Weights of a small mixture-of-experts language model, trained from scratch on English Wikipedia.
Training: a variant of SOAP for the experts, 1132M tokens.
Below are experts of layer 8 (counted from 0) of a mixture-of-experts language model. Rows are named router (the router's row for the expert), gate (a neuron's input weights, with its number), up (a neuron's input weights, with its number), down (a neuron's output weights, with its number) and show model dimensions 0-223. Each number is 50 + 12 x the weight over its row's rms, rounded and kept within 0 to 99.
After each expert's rows: "gets" lists some tokens that make up at least twice as much of what it gets as of all text; "comes before" lists some tokens at least twice as common just after its tokens as in all text. This comes from a sample of Wikipedia text that the model never trained on. Tokens count by the router's weight.

# expert 10
router:40 29 34 31 40 56 42 34 37 51 43 56 40 79 26 63 50 40 24 67 65 74 47 61 54 47 65 46 48 57 53 37 43 60 60 48 43 67 39 33 37 48 62 67 71 53 48 43 55 59 44 52 47 34 57 60 40 66 48 46 41 42 51 30 87 57 61 56 51 70 63 66 52 35 61 44 31 47 68 87 37 48 50 52 52 48 30 50 43 49 54 34 53 35 34 36 66 44 31 49 49 55 55 31 62 68 33 53 39 54 56 53 49 57 32 47 48 42 44 58 44 58 52 61 43 42 40 53 64 57 47 50 52 45 39 41 70 35 60 46 33 63 45 57 36 57 50 60 84 42 55 22 32 55 41 40 26 37 63 46 63 54 57 42 61 70 43 35 32 37 49 59 35 70 78 52 53 52 32 44 67 56 43 27 49 17 66 45 44 68 61 50 70 29 57 52 34 41 60 60 46 58 40 32 59 40 68 46 49 50 40 56 56 59 68 62 37 59 47 40 54 50 44 56
gate0:47 61 67 50 53 43 47 66 37 57 42 55 40 74 44 51 46 37 45 42 60 53 37 29 75 74 42 51 53 58 49 67 61 39 44 45 53 57 58 41 45 38 46 73 65 53 58 53 67 48 29 55 39 21 51 47 34 36 35 48 56 47 54 61 66 54 90 36 36 48 40 48 33 53 56 75 68 44 49 32 41 82 43 33 43 52 38 46 63 50 48 35 59 49 50 50 40 60 52 53 41 59 36 54 76 42 52 43 47 41 54 59 29 47 29 49 49 50 48 57 51 29 55 48 27 49 43 63 41 54 45 28 60 35 48 43 59 41 78 47 42 70 47 30 66 56 23 27 32 55 70 57 41 49 48 44 49 53 67 53 39 53 29 44 36 69 42 29 46 38 39 61 53 45 55 64 60 60 38 33 41 48 71 40 69 41 57 47 40 55 52 66 37 43 32 40 57 49 49 43 42 54 49 62 56 66 57 57 52 70 61 28 52 48 54 45 60 59 50 26 47 32 47 38
up0:56 44 48 43 59 37 36 62 39 47 55 47 52 42 42 70 19 44 58 27 45 62 36 47 48 56 66 49 59 48 48 44 77 57 47 49 54 46 65 38 51 55 41 33 59 47 54 32 60 65 56 21 62 69 47 61 49 49 46 41 54 45 48 48 57 59 62 47 44 66 30 43 38 49 26 46 46 52 25 47 40 43 58 46 58 22 38 61 59 37 30 56 53 44 35 42 34 45 48 80 40 51 53 55 62 46 38 50 46 58 54 54 54 38 43 52 46 61 55 30 48 35 59 45 70 59 73 64 39 41 42 48 68 39 52 43 33 55 28 55 36 29 37 54 60 41 46 24 27 69 64 44 45 43 47 48 59 49 43 40 37 47 52 35 41 47 50 63 46 52 66 35 50 61 39 47 42 40 35 49 50 47 60 52 43 32 41 45 43 43 65 30 64 18 34 64 47 52 53 52 42 38 65 28 58 71 39 53 51 61 53 55 36 27 36 41 26 49 72 48 53 57 44 51
down0:47 51 41 44 47 44 40 45 48 72 60 45 59 48 64 64 48 71 28 59 43 35 56 49 72 47 35 62 44 47 52 61 50 32 59 48 41 38 61 50 48 26 56 73 33 43 56 56 38 67 47 80 39 52 50 58 44 50 53 37 52 49 20 57 32 29 62 50 42 23 47 54 55 53 50 53 43 55 50 53 43 52 67 56 61 57 43 48 37 44 39 66 42 44 27 43 54 28 63 41 43 29 66 51 57 64 51 62 42 67 60 61 62 54 34 59 48 51 24 70 60 50 47 38 49 67 56 54 54 64 55 62 32 33 57 43 38 59 65 63 39 58 43 47 49 61 25 39 33 30 56 59 57 83 35 60 54 51 37 57 53 58 56 55 60 57 62 62 26 43 44 59 43 62 37 62 52 46 34 61 55 45 68 14 46 51 49 52 48 79 39 47 37 51 56 54 69 36 58 58 56 42 50 53 44 69 35 61 42 59 50 70 46 49 52 47 27 40 61 56 55 46 35 51
gets: ",", " and", " as", " of", " with", " for"
comes before: " the", " a", " and", " his", " to", " an"

# expert 9
router:42 41 45 55 59 64 49 38 62 36 51 46 38 59 62 54 33 48 70 27 47 58 60 56 47 53 39 33 17 81 24 56 46 56 51 64 57 44 55 48 22 47 39 55 50 57 60 49 44 59 25 65 64 67 36 54 46 39 61 48 62 26 38 32 35 46 58 56 58 54 36 33 26 43 51 51 77 50 40 36 45 49 36 50 35 42 53 27 49 45 39 35 39 68 52 45 53 48 46 59 57 43 46 48 52 52 45 54 63 43 52 34 53 48 43 42 27 40 41 72 51 50 54 44 57 82 49 27 33 55 50 57 56 38 34 58 31 45 51 79 77 53 48 64 45 66 71 47 40 58 31 53 31 53 63 47 53 73 52 71 67 56 41 72 59 54 46 46 58 52 57 70 56 45 53 36 65 57 43 44 42 57 48 72 41 36 43 55 37 39 51 50 41 66 48 49 46 50 49 39 29 43 54 47 65 28 61 54 42 24 56 25 53 41 37 46 57 65 51 49 20 65 54 59
gate0:29 34 53 44 54 54 77 60 56 53 45 56 45 34 54 36 62 39 51 35 49 24 51 48 37 51 53 53 48 51 45 60 72 68 60 69 44 42 36 70 56 39 51 55 63 65 70 35 39 66 33 40 46 37 39 63 37 42 36 49 39 62 34 38 51 47 60 38 62 55 69 45 80 26 47 59 52 58 61 48 38 33 42 58 56 41 36 62 62 69 60 58 53 32 50 52 37 51 40 58 38 50 61 51 77 74 60 37 49 62 33 30 36 48 56 36 33 59 52 46 50 51 62 38 74 75 47 39 39 46 66 46 46 40 54 73 44 51 40 60 54 45 67 63 42 59 36 56 52 74 55 35 53 25 71 80 50 31 43 41 37 46 75 56 60 44 66 41 44 23 66 53 39 65 41 56 53 61 57 58 60 62 36 47 32 43 57 57 62 50 34 54 36 47 46 26 61 42 52 54 35 66 51 44 73 41 57 81 50 25 48 39 45 47 45 41 69 77 47 54 54 58 51 39
up0:44 69 57 36 69 56 57 42 49 47 63 51 23 38 52 54 57 41 43 64 64 53 48 72 64 65 48 44 46 42 12 49 31 44 68 56 29 57 40 32 53 35 46 52 29 54 25 65 42 55 68 43 59 55 42 38 75 53 30 66 38 41 42 48 63 69 47 69 27 52 22 42 37 32 39 49 49 54 60 39 54 50 49 61 60 40 58 61 43 51 69 48 44 53 48 48 60 55 33 39 76 38 31 42 50 57 51 50 32 45 56 34 63 52 53 30 45 55 49 64 38 56 48 64 34 43 43 47 40 44 65 55 44 33 46 69 33 56 51 56 47 35 40 46 46 61 64 30 57 60 59 95 61 42 46 41 58 55 44 61 38 44 40 48 38 43 42 67 33 50 48 38 38 59 59 32 60 48 59 35 49 46 44 52 49 55 48 69 24 46 44 59 57 51 42 60 57 39 62 58 44 54 44 60 31 43 53 41 52 46 50 58 61 48 46 54 27 30 51 53 62 54 33 48
down0:54 40 54 52 69 60 45 44 52 25 69 52 51 60 31 58 63 47 54 73 40 59 24 40 40 61 63 52 60 62 47 56 49 55 62 47 46 47 49 38 45 25 59 39 33 56 35 54 58 48 47 75 38 59 71 43 66 42 77 54 45 47 33 48 38 54 32 53 51 49 38 60 31 47 61 60 26 39 53 27 57 52 62 43 45 32 66 49 50 37 52 46 27 78 50 69 59 56 38 55 48 39 35 40 54 22 71 60 45 48 61 45 80 48 56 43 38 53 21 27 40 29 43 38 39 41 49 52 45 54 51 67 54 47 45 39 51 49 53 46 44 43 42 54 46 29 64 38 59 69 35 48 51 54 70 35 48 74 31 77 62 48 63 76 48 41 39 83 64 34 56 46 33 54 47 42 54 44 53 55 56 48 59 41 49 50 64 65 62 58 78 40 56 55 51 60 41 37 68 48 44 70 51 56 38 42 44 46 58 51 45 72 51 57 75 69 32 62 54 52 63 39 60 63
gets: " |", "|", ";", "i", "u", "k"
comes before: "\n", "  ", " 0", " 1", " 2", " 3"

# expert 1
router:25 30 33 36 34 54 60 56 61 43 77 29 29 70 81 47 48 45 51 46 64 66 43 45 59 66 41 50 52 53 59 53 56 45 46 62 56 63 54 53 54 79 75 59 46 57 42 50 45 32 40 48 47 34 45 52 61 48 33 60 44 78 57 50 39 35 50 53 68 46 38 51 66 58 49 54 52 44 46 44 69 38 43 66 41 35 28 55 57 41 71 57 57 52 44 55 70 35 34 73 48 71 50 39 47 34 60 54 48 48 41 43 37 38 42 43 76 53 48 48 46 76 36 29 50 51 72 55 62 55 60 59 19 76 56 47 38 57 54 55 31 39 34 39 51 71 33 59 56 47 50 52 45 44 27 42 48 82 56 42 48 52 36 37 42 41 25 49 77 41 37 58 41 46 36 50 68 45 59 44 51 54 60 44 49 26 68 47 40 57 46 56 59 32 56 35 54 38 57 57 52 67 40 59 54 29 44 51 51 43 60 51 51 58 48 46 53 51 48 77 35 41 32 56
gate0:42 42 53 65 36 46 58 63 47 29 75 59 46 48 60 62 50 54 70 29 66 44 47 45 48 49 62 40 61 58 42 46 54 38 33 38 37 45 24 41 60 46 64 47 49 47 29 54 36 51 42 59 56 66 67 60 62 48 32 75 48 56 55 28 57 55 65 46 55 53 70 61 48 47 36 52 43 42 52 62 58 61 42 61 45 52 43 57 25 51 48 44 66 76 54 54 66 47 38 53 49 29 47 34 36 51 49 45 51 63 67 55 57 63 53 37 41 59 51 28 54 63 43 62 50 62 52 51 41 58 32 18 40 48 56 63 32 63 63 39 32 63 43 53 42 81 49 48 56 62 59 33 43 44 51 34 42 75 44 48 63 31 48 43 37 32 44 49 32 55 40 54 44 56 29 44 58 48 52 27 41 19 36 37 39 80 46 55 67 48 66 48 32 49 72 42 44 44 57 66 47 37 55 42 57 47 61 55 43 39 55 57 27 80 60 49 47 27 52 58 40 44 44 59
up0:53 60 44 54 34 70 59 44 39 34 38 55 43 58 56 52 67 60 38 57 62 52 48 48 72 22 65 61 53 34 47 49 56 35 37 71 61 38 44 50 34 64 64 43 49 72 41 64 36 64 44 55 50 34 57 67 53 40 47 46 41 65 42 54 54 33 44 41 46 34 47 55 40 69 64 52 42 41 37 39 99 68 60 56 52 43 40 61 52 69 59 50 48 56 36 27 60 34 50 69 38 15 64 36 61 62 59 58 72 19 69 58 51 50 50 27 54 37 55 39 53 74 42 37 45 35 34 43 63 51 43 55 40 43 35 70 34 26 56 40 48 66 41 43 58 67 43 48 48 68 23 44 52 50 48 57 67 64 53 34 72 36 77 69 40 41 56 52 44 38 49 64 50 52 36 53 52 39 36 53 51 50 63 59 66 35 32 68 50 34 65 56 55 44 60 48 59 45 40 39 37 49 52 49 49 53 39 61 67 33 31 36 66 50 58 56 59 35 39 45 47 48 59 56
down0:81 29 39 35 65 54 20 48 49 46 28 51 50 42 62 26 50 60 52 36 54 32 54 48 50 68 44 34 19 44 67 34 43 60 40 32 49 56 72 49 46 65 34 78 48 32 59 72 43 65 61 43 33 47 54 46 44 43 48 42 47 54 75 62 46 39 50 33 34 51 41 39 52 64 26 37 33 55 69 48 57 62 53 58 67 58 44 29 41 63 52 53 46 40 50 52 34 63 77 48 65 54 70 55 56 43 44 55 70 38 59 65 61 26 50 41 44 56 54 50 56 73 63 57 60 27 67 47 55 56 51 48 56 39 40 33 39 48 35 39 57 42 47 69 52 59 45 62 72 45 51 50 56 53 62 29 54 55 48 56 36 61 43 45 38 42 37 38 67 34 44 67 64 57 42 40 52 59 37 54 31 37 53 47 37 62 28 28 47 59 56 34 42 54 67 51 51 56 59 72 75 50 54 66 42 53 44 31 42 29 62 53 50 41 93 49 56 54 42 39 48 45 49 34
gets: ".", ":", " |", ";", ")", " S"
comes before: "\n\n", " The", "\n", " In", " He", " It"

# expert 6
router:60 59 52 48 60 57 51 60 55 48 55 51 64 53 63 55 72 49 43 31 46 75 44 59 43 49 44 48 54 40 50 44 30 57 52 56 66 52 47 66 44 45 46 19 49 60 30 68 55 44 65 62 41 46 65 71 53 44 75 30 16 50 72 46 63 69 63 56 58 58 34 52 67 47 69 57 33 52 78 40 56 49 57 49 57 50 44 31 57 45 64 54 13 45 49 55 56 42 53 57 60 52 41 48 48 79 41 32 39 59 46 41 43 59 51 70 53 58 35 35 39 48 50 59 42 43 40 51 55 44 32 62 37 32 48 41 51 41 44 51 55 34 56 46 40 48 55 42 57 50 22 47 63 70 51 59 57 47 62 48 47 56 27 62 39 68 53 29 40 41 55 53 62 53 57 65 62 48 55 62 52 61 62 69 39 50 39 46 49 55 50 47 87 50 25 57 39 36 70 42 53 51 75 36 45 59 53 66 53 46 59 38 53 52 51 50 52 39 61 47 60 61 37 69
gate0:44 66 77 49 45 32 41 47 53 53 45 55 49 61 59 41 52 36 39 56 58 52 35 25 57 44 24 46 51 48 35 57 52 55 51 39 55 65 57 72 34 56 39 41 54 57 46 47 50 36 37 42 58 59 60 48 33 61 38 42 46 47 44 59 60 49 55 51 31 61 41 52 51 52 39 61 60 46 62 44 62 50 38 36 56 40 51 47 49 47 64 45 22 55 75 73 40 42 42 45 41 43 50 43 54 41 30 43 73 60 47 59 18 60 32 42 48 85 70 58 50 41 60 53 56 68 60 46 56 30 33 42 54 46 54 50 58 25 57 62 37 71 70 45 41 73 52 67 37 71 49 40 58 56 53 50 52 31 31 60 37 59 44 50 34 43 57 42 48 36 57 46 55 49 17 72 61 59 38 63 52 53 48 48 75 44 56 74 48 69 65 61 45 49 71 44 46 54 61 60 38 56 47 40 58 24 51 64 70 48 66 62 66 70 67 51 49 32 60 48 34 58 43 29
up0:42 48 31 39 45 62 64 45 55 64 54 80 38 58 41 26 60 43 48 40 53 71 44 31 35 55 50 67 44 47 58 53 41 54 57 53 57 54 30 43 56 25 56 58 47 56 65 56 43 17 44 54 62 41 65 48 53 57 73 24 46 43 43 41 62 69 68 30 41 58 57 55 43 43 46 51 45 31 41 34 46 46 48 48 70 57 38 85 66 70 48 42 41 44 45 34 57 50 43 49 48 33 60 51 50 52 47 32 47 36 50 62 62 50 47 47 33 39 54 52 56 42 48 38 47 41 40 34 59 57 54 59 48 40 41 31 24 50 44 63 45 45 50 42 52 52 35 45 49 48 59 68 48 57 73 24 63 66 26 42 59 48 70 58 65 64 73 58 65 54 32 51 57 64 41 74 49 53 46 23 33 62 56 40 56 74 33 66 64 55 51 40 54 61 60 58 41 42 38 38 70 49 33 53 44 78 55 44 32 54 54 20 37 56 54 49 72 54 47 43 66 43 66 58
down0:45 60 59 65 46 42 47 66 40 21 55 58 47 18 69 48 57 56 17 53 60 70 43 55 58 57 39 24 43 27 37 34 57 53 50 64 56 71 53 50 41 53 44 38 43 26 49 39 42 64 48 45 36 54 66 67 35 45 47 21 32 44 53 58 62 58 53 65 43 42 52 72 54 47 81 29 44 42 63 52 52 52 42 47 46 52 62 56 33 69 63 50 71 64 41 57 64 38 51 63 57 70 53 21 61 53 41 55 65 62 56 81 25 16 45 62 39 30 43 43 52 54 37 65 53 50 50 68 32 40 66 89 57 65 56 65 51 48 48 48 53 45 60 60 50 37 48 40 25 43 43 49 65 51 44 54 53 44 41 52 50 49 48 60 49 68 68 54 43 52 43 58 53 66 32 49 74 39 41 39 41 45 43 49 46 54 35 53 73 50 45 57 61 52 50 74 50 49 32 51 35 61 43 58 68 45 67 60 40 54 67 43 40 59 53 34 55 42 60 72 62 48 63 37
gets: "\n", "\n\n", "=", ")", "–", "0"
comes before: "-", "|", "=", " |", ")", "–"

# expert 11
router:72 49 69 68 35 54 45 42 52 58 45 48 51 42 32 56 28 38 48 73 49 57 61 51 40 46 48 35 69 44 54 46 62 44 50 30 56 57 50 41 53 57 55 49 46 28 51 36 23 56 65 31 37 48 49 54 43 51 44 59 42 69 36 36 54 54 31 33 33 52 54 60 53 72 51 63 41 62 51 52 47 60 43 40 49 55 68 56 65 26 56 38 75 55 43 23 54 46 67 41 39 67 49 67 54 41 54 49 54 42 43 65 65 26 57 61 60 36 70 47 80 48 40 71 47 52 43 47 42 60 58 48 56 46 45 50 51 50 63 59 28 64 66 59 50 77 38 35 62 62 75 53 45 46 63 49 41 15 43 61 56 61 48 43 48 39 68 33 28 70 58 42 52 50 58 55 58 75 33 71 26 57 43 45 49 85 51 50 52 44 42 55 51 46 62 53 51 70 47 64 49 47 68 48 46 64 52 32 39 54 33 69 46 67 56 75 31 48 68 62 48 39 48 49
gate0:53 50 50 42 40 66 22 26 30 42 31 37 50 52 43 29 63 43 39 64 32 56 41 52 27 39 41 36 55 57 41 42 54 44 47 39 49 36 43 52 60 46 47 61 54 24 48 39 38 63 39 59 43 38 25 40 70 42 47 55 54 61 44 49 35 51 52 27 43 27 34 59 54 52 33 57 38 39 45 55 54 48 58 62 28 47 35 44 49 47 37 68 50 43 59 45 46 45 53 33 71 65 49 62 48 47 75 35 30 37 54 56 37 65 52 16 41 43 57 55 51 77 50 49 42 48 51 56 75 58 69 39 43 33 75 43 53 55 22 37 55 48 45 55 42 55 37 22 51 40 59 55 41 18 50 52 48 43 48 44 54 43 69 48 71 53 60 52 50 72 59 44 40 36 60 61 32 44 46 48 35 27 40 50 51 52 57 61 54 55 35 57 44 66 75 49 54 38 29 55 56 60 24 70 27 53 42 54 51 33 50 62 39 35 56 53 45 40 48 32 58 54 58 34
up0:42 51 62 58 49 44 54 55 32 39 58 51 33 44 39 42 71 35 44 39 64 41 55 76 36 59 71 47 38 41 52 56 54 57 36 52 45 38 37 65 63 49 58 62 61 49 45 64 74 57 40 59 64 42 55 51 65 75 61 50 45 52 50 69 62 42 62 10 64 48 57 36 62 39 51 31 44 42 48 59 52 49 61 79 40 53 51 37 63 50 47 74 47 61 28 38 53 44 49 58 42 56 62 40 45 45 51 62 32 52 52 44 48 58 45 51 49 57 44 33 57 40 66 57 60 54 45 43 45 72 50 57 38 73 75 33 63 36 45 58 33 59 56 24 61 43 28 24 58 76 51 59 72 49 40 49 66 55 46 51 60 47 39 43 52 50 45 48 58 53 63 33 57 30 74 30 48 59 53 52 43 44 40 43 58 46 33 57 48 39 54 65 44 70 49 71 41 64 45 61 40 62 61 57 45 59 42 30 45 51 72 55 56 41 53 44 50 50 52 66 50 58 48 79
down0:29 34 52 75 42 69 50 49 54 36 58 43 53 36 48 41 45 55 34 55 72 35 45 66 62 45 69 63 46 52 56 39 46 34 50 49 40 33 41 48 24 50 63 46 51 38 36 35 50 65 55 58 38 42 36 75 25 39 56 73 59 54 70 57 66 64 45 34 63 63 57 37 66 40 52 23 53 34 38 51 58 48 43 48 40 44 79 45 59 62 31 61 35 36 72 36 63 75 40 72 52 25 58 49 55 52 42 62 62 49 49 44 71 78 47 47 50 60 52 49 60 66 15 56 57 54 57 65 42 30 76 75 31 42 63 59 68 45 42 53 39 47 44 22 55 60 38 48 33 24 51 58 47 64 51 48 79 50 29 21 66 44 75 58 42 51 54 43 37 41 37 77 55 56 58 53 50 62 57 54 59 47 68 49 60 45 55 56 48 53 54 37 35 45 60 64 57 52 38 36 41 44 40 55 32 35 54 32 48 43 51 53 50 61 62 40 41 63 57 62 46 51 55 57
gets: " of", " in", " on", " at", " for", " from"
comes before: " the", " a", " his", " its", " this", " their"

# expert 5
router:57 50 43 35 64 45 50 38 61 66 52 55 48 47 40 31 52 46 37 61 37 48 56 35 63 33 50 71 64 48 37 65 51 40 37 70 61 38 51 68 56 46 40 29 38 59 39 74 62 59 51 58 31 42 44 56 41 52 56 44 54 35 57 69 58 52 34 46 65 55 54 47 49 69 49 46 45 51 72 44 57 62 68 66 73 63 44 61 44 66 46 54 43 58 51 78 34 43 45 54 41 59 24 57 39 64 59 35 47 61 52 39 57 79 67 32 46 45 56 60 27 60 54 63 53 48 71 50 50 80 45 46 56 62 32 53 68 51 48 61 56 49 44 52 55 34 39 76 34 30 51 61 44 40 31 69 52 45 59 52 31 71 57 37 49 66 52 56 52 24 57 70 45 51 69 56 38 55 33 49 54 56 50 36 44 53 43 44 40 61 47 66 57 47 44 36 40 42 38 46 62 32 51 55 65 54 32 53 56 41 41 50 37 35 47 58 48 31 41 43 65 65 18 41
gate0:55 65 34 50 48 64 61 44 54 57 37 26 63 58 30 56 75 55 53 60 36 56 45 42 64 50 61 56 75 42 54 67 72 44 53 62 49 36 47 60 69 42 49 40 74 21 47 40 42 30 30 61 41 48 54 53 44 34 52 68 71 48 52 41 76 35 37 58 46 61 37 46 68 76 35 52 33 63 62 44 34 59 51 51 53 48 32 53 77 21 56 57 31 60 45 40 33 58 61 65 42 49 46 59 49 41 63 50 39 58 74 43 44 30 56 48 55 60 54 41 33 66 35 56 55 71 65 52 56 50 55 45 65 51 50 74 38 53 59 52 26 51 57 53 31 40 48 57 45 55 45 42 52 49 51 52 26 41 56 34 34 50 67 36 37 09 46 50 42 49 30 51 41 48 45 33 44 37 59 53 38 38 54 43 27 38 39 65 41 45 41 48 44 69 54 51 58 51 35 25 36 20 36 45 34 50 57 24 28 48 38 50 54 34 54 66 57 28 66 37 38 57 45 30
up0:28 70 51 55 56 42 37 42 63 64 55 44 48 52 52 49 75 50 47 61 47 45 56 58 37 60 53 39 72 54 51 36 33 57 49 64 64 62 53 56 66 55 49 37 34 43 38 68 34 32 44 54 43 48 54 43 48 39 22 53 41 21 44 37 37 53 50 46 36 55 75 44 68 62 70 32 51 31 55 44 43 45 50 50 62 34 46 83 66 59 83 48 76 48 54 57 55 32 62 44 46 46 39 50 48 23 44 59 38 53 46 69 68 49 42 62 57 46 46 58 32 30 42 71 55 44 34 42 43 48 54 38 34 56 54 49 77 31 53 37 56 65 46 46 52 40 51 73 60 38 56 48 64 46 47 43 42 49 72 43 83 51 49 61 53 41 89 42 40 59 39 62 64 46 65 38 64 40 44 66 55 51 49 55 44 46 42 29 33 48 47 48 41 27 39 30 35 39 45 47 42 58 52 61 30 59 56 46 45 37 60 63 70 46 56 53 77 34 46 73 50 62 46 66
down0:52 52 19 69 46 52 39 30 44 50 59 54 60 52 46 49 51 53 42 70 52 68 28 44 52 26 48 60 61 55 51 21 41 40 33 67 29 61 18 46 65 43 36 46 58 47 44 42 44 45 46 30 53 54 38 39 41 47 63 52 54 61 51 48 74 51 35 45 64 58 31 49 37 56 30 69 36 63 41 38 57 51 58 56 49 61 41 60 34 63 50 51 44 55 62 30 34 40 42 24 49 38 73 46 61 52 54 73 36 65 63 56 28 43 47 36 57 72 46 23 63 60 66 57 62 50 41 49 53 45 41 65 42 56 63 99 33 48 39 16 43 40 34 58 52 50 44 52 44 51 56 70 53 48 40 61 58 66 52 54 45 47 60 51 34 63 35 66 59 55 37 37 42 67 43 33 28 44 46 40 43 58 67 40 32 53 20 38 44 50 46 38 57 26 59 69 53 47 54 57 35 41 49 53 63 59 48 54 55 48 31 46 51 52 43 37 43 66 64 50 69 56 49 47
gets: "s", " that", " which", " it", " It", " who"
comes before: " of", ",", ".", " in", " was", " and"

# expert 2
router:40 25 46 41 91 55 46 42 62 55 44 54 49 49 60 46 43 44 42 43 69 60 60 57 48 41 59 62 35 40 64 37 36 55 45 68 44 31 49 39 46 51 56 37 46 42 28 52 67 47 45 75 44 41 60 36 72 58 69 39 55 54 37 64 64 57 58 53 54 56 44 51 53 44 44 19 50 33 46 36 60 25 56 38 60 42 50 42 59 68 55 64 38 44 64 74 88 59 51 56 38 57 44 23 29 52 41 42 64 77 37 43 53 37 60 53 66 41 46 46 18 48 93 58 59 35 63 60 53 34 55 46 64 38 73 46 57 61 53 35 74 44 59 52 32 29 46 49 53 46 57 33 47 50 60 51 47 62 71 70 46 55 43 39 53 54 48 65 45 45 47 71 57 54 79 56 54 55 39 33 55 37 61 34 58 45 58 36 49 40 50 57 43 63 60 37 57 39 51 47 53 37 77 51 34 51 42 62 58 42 58 53 50 61 39 43 57 43 42 60 59 40 41 57
gate0:47 39 68 65 53 67 64 49 48 53 49 56 68 33 51 56 57 55 59 57 49 49 55 81 25 37 61 24 41 42 52 39 44 67 66 42 51 48 46 41 38 48 54 59 56 59 35 79 61 56 56 45 56 55 41 35 32 63 37 56 57 51 56 48 43 50 52 54 74 45 56 47 46 43 58 53 50 47 57 47 42 47 67 79 56 46 67 70 72 55 64 55 52 54 49 48 63 78 59 28 44 52 52 65 56 72 59 37 53 48 58 34 69 40 35 25 35 39 74 37 41 66 63 40 40 54 48 65 45 56 61 50 59 53 53 37 29 58 55 53 38 62 61 39 61 51 59 47 28 37 65 62 50 50 70 38 71 44 48 43 49 50 58 59 49 54 65 71 50 51 65 44 51 56 47 47 52 18 60 44 51 50 54 27 71 49 52 29 39 56 81 67 34 41 50 55 53 49 88 44 50 50 66 47 55 49 63 50 53 50 49 34 57 59 44 33 46 53 43 25 45 56 54 47
up0:69 51 52 41 50 62 59 63 38 66 29 61 50 36 32 50 48 48 50 35 53 39 48 46 54 49 39 44 43 38 79 50 55 36 51 34 58 61 55 39 52 55 30 44 57 45 78 67 28 36 38 61 55 45 69 29 58 73 42 32 76 62 39 44 41 49 61 60 56 45 70 41 67 48 48 40 61 48 60 57 39 55 34 69 61 50 58 47 49 36 48 51 63 52 53 58 47 57 32 34 41 85 57 49 67 49 77 62 50 56 44 43 36 69 39 59 37 63 36 45 53 53 39 68 59 41 40 20 50 42 43 67 57 54 38 65 59 46 66 50 55 42 70 67 60 51 43 54 51 66 47 41 52 54 36 41 44 51 36 55 69 48 56 58 49 66 55 56 59 60 34 57 56 36 36 37 74 62 55 60 71 56 43 52 22 56 32 30 68 62 70 37 67 47 55 48 20 41 58 59 47 34 45 40 61 65 41 31 26 62 58 38 42 46 50 51 33 50 81 33 48 70 47 67
down0:67 36 62 51 78 48 41 44 68 32 46 53 49 50 43 61 53 57 59 22 57 64 71 40 65 34 48 69 39 63 31 66 61 35 29 51 45 57 43 50 64 57 55 56 48 60 46 56 60 46 39 42 68 42 48 41 44 42 35 58 54 48 62 63 33 33 48 69 52 49 57 56 43 47 44 39 50 46 39 73 62 47 41 24 59 69 49 53 46 57 55 44 42 45 40 65 43 37 58 78 45 58 55 41 61 47 48 40 39 79 32 64 46 55 62 51 29 78 48 29 60 57 31 69 57 41 56 43 31 37 37 46 49 30 36 64 54 53 41 67 43 38 43 35 71 60 60 42 37 54 69 48 58 60 61 50 20 51 48 42 59 61 58 59 38 39 48 52 51 41 48 46 69 41 68 47 74 42 35 34 36 56 65 36 64 73 57 37 60 57 57 36 56 47 54 48 52 55 57 48 87 43 33 59 52 52 52 59 42 55 52 43 34 50 61 51 54 67 34 49 64 50 64 34
gets: "=", "a", "e", "o", "i", "n"
comes before: ",", " |", " (", "'", "a", "e"